{"num_hidden_layers": 8, "hidden_size": 384, "n_experts": 96, "experts_per_token": 4, "d_expert": 80, "d_shared_expert": 0, "hidden_act": "squared_relu", "moe_layers": [0, 1, 2, 3, 4, 5, 6, 7], "router_score": "sigmoid", "normalize_top_k": true, "routed_scale": 1.0, "balance_loss": 0.00541, "balance_bias": false, "init_std_router": 0.0171, "lr_router": 0.00026, "vocab_size": 16384, "norm": "rmsnorm", "norm_eps": 1e-06, "tie_word_embeddings": false, "optimizer": "muon_variant", "learning_rate": 0.00128, "beta1": 0.93, "batch_tokens": [32768, 65536, 98304], "max_seq_len": 2048, "train_tokens": 245400000, "max_steps": 4009, "dataset": "wikipedia_en"}
Below are experts of layer 3 (counted from 0) of a mixture-of-experts language model. Rows are named router (the router's row for the expert) and show model dimensions 128-191. Each number is 500 + 40 x the weight over its row's rms, rounded and kept within 0 to 999. Numbers have three digits each.
After each expert's rows: "comes after" lists some tokens at least twice as common just before its tokens as in all text; "mostly gets" lists some tokens that are sent to it at least half of the time. This comes from a sample of Wikipedia text that the model never trained on. Tokens count by the router's weight.

# expert 60
router:501503518485481506500505489551470509432526541455503578438586455493502559468532533555484573494517461440530492563458500479502520499441567451552439545517470497468551481459503573497499530460556522
comes after: "\n", " |\n", ")\n", ".\n", ":", "\n\n"
mostly gets: "=", "):", ":", " :", "\":", "″E"

# expert 79
router:509487523541490495440433474472503493484507509491492530503532429497503522517534433482522538519538524504524551495486513528504528505498587514518545506421449492479517473513441519518529514437562467
comes after: " the", " New", " United", " of", " in", " South"
mostly gets: " Indian", " European", " American", " French", " Canadian", " Chinese"

# expert 62
router:418525544460442471484495442476485522489489503506532458450566535472572483527526432527484533524486485509479542543482517527454524463518533533461495513499414566530512496463474526509432577459601488
comes after: " in", " of", " the", " at", " K", " from"
mostly gets: " North", " West", " southern", " coast", " northern", " East"

# expert 17
router:458491482506414520484521437501508509418493550458540542481521542482559519518484450536530524537500474485525494501481505476459502457487603464568463511473500489503526486447541587500474593467495510
comes after: "0", ")", " |\n", "1", "2", "3"
mostly gets: " —;", " |", " –;", "*;", "\":", "%;"

# expert 82
router:463569461501486539507417510545495515507526562422463560435565479483501572508564459474527506504503426418534481559481549451447463506443529536523496483442436521480532410439493530487378580482513506
comes after: " (", " \"", "\n\n", ".\n\n", " =\n\n", "-"
mostly gets: " (\"", " www", " \"", " (/", " “", "Bl"

# expert 56
router:492507507516442533484455485500523552492480562490479470491520526501568545484521504480541498501563417463497519574507471485477489490426570488497487473507463474467489439436495495500474523441520489
comes after: " |", "-", ":", ",", "|", " of"
mostly gets: " Sar", " Krist", " Ar", "And", " Kar", " Serg"

# expert 58
router:500543548498479556458545446539439539482567503502524516482533520502534524483552451493484539558504465511451561520492530523511501432459554503499526539496462536480516401468489489478476515440491484
comes after: " ", " |\n", " on", " May", " September", " in"
mostly gets: " August", " June", " May", " July", " April", " November"

# expert 89
router:503509446526446567468459472497508520446481556469457490476498522480523544538520497455499489515514478492535567509506516477459521505521517522548546513519451480491488435482520493498496512446537477
comes after: " |", " the", "-", "|", ";", "),"
mostly gets: " Nancy", " @", " Newcastle", " Winter", " ENG", " Chevrolet"

# expert 5
router:516542528437500538526495501515460596443552538526484513449540515448571492559550553503515489587468452455470622544490460492510512472513553510520476523528432432437553457484541503539513498498522514
comes after: " ", " (", "–", "10", " $", " −"
mostly gets: " five", "1", "6", " seven", "3", " nine"

# expert 90
router:462490484521494544498431487468472532497480511509503490483476575501534548508498491474526525550549478483528551498495499501513524446481482485507563434543450499490476457495503520464495517444515499
comes after: " |", " the", "|", ":", " by", " at"
mostly gets: " Chris", " Kevin", " Joe", " Mike", " Brian", " Steve"

# expert 24
router:504514486436429568431476446495516556508491520513523488475434516449534543503533514449479492538545478485506489462473556481432520478489521556476500561520439512510527440411580527480477522432524449
comes after: " |", " |\n", "|", ";", "1", "0"
mostly gets: "°N", " €", "frac", "second", "track", " ISBN"

# expert 74
router:500538498530496519473429460499500493518531561489490548403557497468587537507515507505496540564509497478535542485530473442491448477397536523561467472444484502485514493499483571455364504483550505
comes after: " of", " the", " in", " for", " to", " at"
mostly gets: "The", " The", " the", "the", " entire", " northern"

# expert 48
router:491513484491482526457465516523521486488518594500512587397524501499546530474509467518526540540476510503487531464516477437479469493409546541586455502490486492473507483486501547455425510447539524
comes after: " of", " in", " for", " to", " at", " on"
mostly gets: " the", "The", " The", " :", "the", " entire"

# expert 31
router:436471522455408545481478511588503527455555530509473511514508456420523530566570510445504553527503502446544511494416515446459514439507590483533469504474462542497506464486558522576440481416521435
comes after: " is", " was", " as", " it", " he", " It"
mostly gets: " is", " was", " are", " has", " were", " have"

# expert 15
router:501487513510455577512557463511511503503527549409547514458535479476529471467546465446483482559496502427482522546523474491496502445507496460480537522556471498518549419507496571463492538536526395
comes after: "–", ",", " –", " /", "1", "3"
mostly gets: "/", "–", "−", " (#", " (−", "&"

# expert 85
router:496557504477490530488445487567455570482480516485521502441519547458507483520497548470475508555535506400525565503488545532477508478436506472520488513484406496517479415420495590553481507475478395
comes after: " |", ";", "1", ":", "0", "|"
mostly gets: " £", " −", " €", "–", "+", " $"

# expert 37
router:528504499503429544480480443490439504487553507536500591480574476484638545531551453478498526521494534490512551496509479495438523453547473486516526472547500517483488462501486528553472509511518503
comes after: " a", " the", " of", " with", " an", " for"
mostly gets: " large", " local", " small", " different", " important", " various"

# expert 14
router:525517472503424447515505495545518543489559503493467537522504533436535485471553529444473532514541490414539494551461492519452521501488556497493458469518471527567497470460557498548465517485527501
comes after: " was", " is", " were", " are", " which", " it"
mostly gets: " been", "ically", " being", " often", " initially", " once"

# expert 27
router:541510507466466536479518479503482547401496543488515523483498534487527514506540524511497503495443466514535573540453502476402536499521537493559493527539493455493522427428554516504477553476539477
comes after: " ", " |", "–", "20", "19", "."
mostly gets: " tick", " TBA", " DF", " JPL", " MF", "/a"

# expert 1
router:552529471457448463525460441511509526484510495463478508445520407482548558472549483419523524615502498488539537536485490517502527516427505460507510516532462518460601508514488530519469515514507507
comes after: " ", "–", "0", " (", "1", "2"
mostly gets: "′", "°", "20", " million", " billion", "-year"

# expert 63
router:537522446483473516461511484485438597433502513514520510401526485409507551526530471454465524543491414524489552558497492530471596464531564504544458511490465466492561478447559507513469529551504434
comes after: " ", " (", ".", "0", "′", "°"
mostly gets: " ft", " cm", " lb", " mi", "Gls", "/km"

# expert 69
router:532612509490411493513455425513519537424514578513444528452573494460588505464564494479509507610460464495514561554488520467474529526527485439506503505492472506505499487486416541533477468512501521
comes after: " a", " ", " the", " as", " for", " with"
mostly gets: " three", " four", " several", " some", " two", " one"

# expert 61
router:526495482468444529467497468513534522451525483455510502471448540489502481474508454460477511522436444512566492547456494490438573514534479537499464559517450475556514492519552514510460558425497449
comes after: " ", " in", "|", " (", "–", " In"
mostly gets: "19", " (#", "18", " RC", " –\n"

# expert 84
router:464510500504429547456494459497459508425505547439472512483492529488519582477543515536542508523524431475585463484478576470461492472516535497548496548525472469494527437404460561450473541484496509
comes after: " |\n", "\n", ")\n", ")", "\"", ".\n"
mostly gets: " :", "*;", "\":", "–:", "featuring", " @"

# expert 33
router:517575466491455519481546500559475555464479533463503492434463517454614487522551500484450516521515404483587518525540467524423555458444518507528516473533504527463492400436542510509472528481499498
comes after: " was", " is", " were", " be", " are", " to"
mostly gets: " located", " died", " born", " Released", " elected", " lived"

# expert 34
router:499497492514467474466442521480525531461502536475526505537465470444522507577601511510455537504533487391544551509512557502452533422510544481509481517483480406566593491412456450518529507510537484
comes after: " |", "\n", " |\n", "|", "-", ";"
mostly gets: " Votes", " Date", " JPL", " Goals", " ±%", " Phylum"

# expert 86
router:478460511470459447417509528481445537480520490502537542424504506486510517526522427477498528465461492519489526532454489554450494513540524479572528481491524480487547458406419425459399584498510460
comes after: " |", ")", "–", "%", "2", "\""
mostly gets: ")", "%", "}", "]", "/a", ".)"

# expert 12
router:533504456486463576446481452468421528440475533487517503470533506496544522525545509460457448512480452484520483479505582470479580446528619433487546505512492483487508516488510539477550530541506435
comes after: " his", "'s", " their", " her", " its", " a"
mostly gets: " their", " his", " its", " her", " him", " His"

# expert 71
router:478572545445483527509499485482493549424513504490530508460498494479524502576525559512479466558449469412481479532475508467459504480550552499551467464516424446505437486494525525445449542536507535
comes after: " ", "–", "19", ".", "20", "18"
mostly gets: "29", "33", "31", "27", "28", "32"

# expert 8
router:505561499469474550520468414514505534436506537450470536464464456451528486538558512511538542607533472388530580487528514481497511475512556507499510517540483475514512454521534485507505501558534507
comes after: "\n", " |\n", "-", ".\n\n", ")\n", "=="
mostly gets: "==", "===", "See", "Personal", " Phylum", " Date"

# expert 28
router:599527498480528514528475439592468470573439497535500445482500574540577520549552574434437511543516456506540571492515465454466554476544550424557510568527496499550551428521464542517486525506459487
comes after: " and", ",", " well", " or", ")", " but"
mostly gets: " and", " or", " but", " &", " vs", " while"

# expert 41
router:517546479467419541494446460491550536476513545511484513480457469439604527496612487503488495578554480476520538514502477409493482455499549420506474449514463506524485465467508510508452510465559478
comes after: ".", ".\n\n", ",", " In", " that", ")."
mostly gets: " However", " These", " Although", " After", " This", " During"

# expert 26
router:520558485503449543447455414496419542477496544459505486464499516501555544498536547465460512614470479487551539534490529464429563435555505482573515507544475534513507446459524524551495561445524493
comes after: " the", ",", "0", " The", " —", "3"
mostly gets: " so", " However", " too", " Arthropoda", " rather", " how"

# expert 55
router:545541467487486514474401467551491548458488553476444512485512537517539573546514505509449494500456500498427526581525516435437568489493505526551472552487388503510527434456535491469498513503572476
comes after: " the", " a", " The", "The", "'s", " his"
mostly gets: " member", " role", " president", " location", " List", " idea"

# expert 66
router:495506519513500561436479473476518606510518521493493490485433482455504523549580544538435532496495467490522563551533465490453603461527521534504497560476499490504535445470524522523505511511557440
comes after: "==", ".\n\n", "===", " |", "\n\n", " |\n\n"
mostly gets: "==", "===", "Personal", "History", "See", " Votes"

# expert 32
router:528494491487424510490428544463562505454542508424493523497489525480541489545601517459432533495527481445536507491454507434490504466535512471495509464577403506517577463484531551451485461483536482
comes after: ".", ",", " The", " that", " the", " where"
mostly gets: " they", " who", " he", " she", " They", " This"

# expert 40
router:575587430463441476487470476492535556453483504427451517514535529453589529533526467474492484496525558472573522526538543494436546444492500514456497427482418453473508490515499540514470485548520465
comes after: " the", " a", " and", " an", " \"", " to"
mostly gets: " trans", " dis", " inter", " int", " rel", " ind"

# expert 70
router:470464441480484546521468509547512528391495490443579498495446498498508498517532529535522570543559417435479510496517529479516463491516519436613490554548523506506512468462532488544566571425519510
comes after: ".", "1", "0", "2", "3", "5"
mostly gets: " .", ").", "\".", ".\"", ".", "?"

# expert 50
router:528552485500475560450469544510543543517492476482561500520532438499498525515509519509496453498488427490537541489541506445477554459511585545535463451494508481507503505457518486463395600516572493
comes after: "20", "19", "18", "–", "17", "16"
mostly gets: " century", " ago", "–present", "08", "09", "07"

# expert 29
router:524490535474449527406512492507469501470464492452518480434436567511480489489519462546493471527518477426489553562476520512453489428467499468561514550494423500509522401471482557533445489486493476
comes after: " |", "|", ";", ":", " May", " November"
mostly gets: "'\n", " ", " €"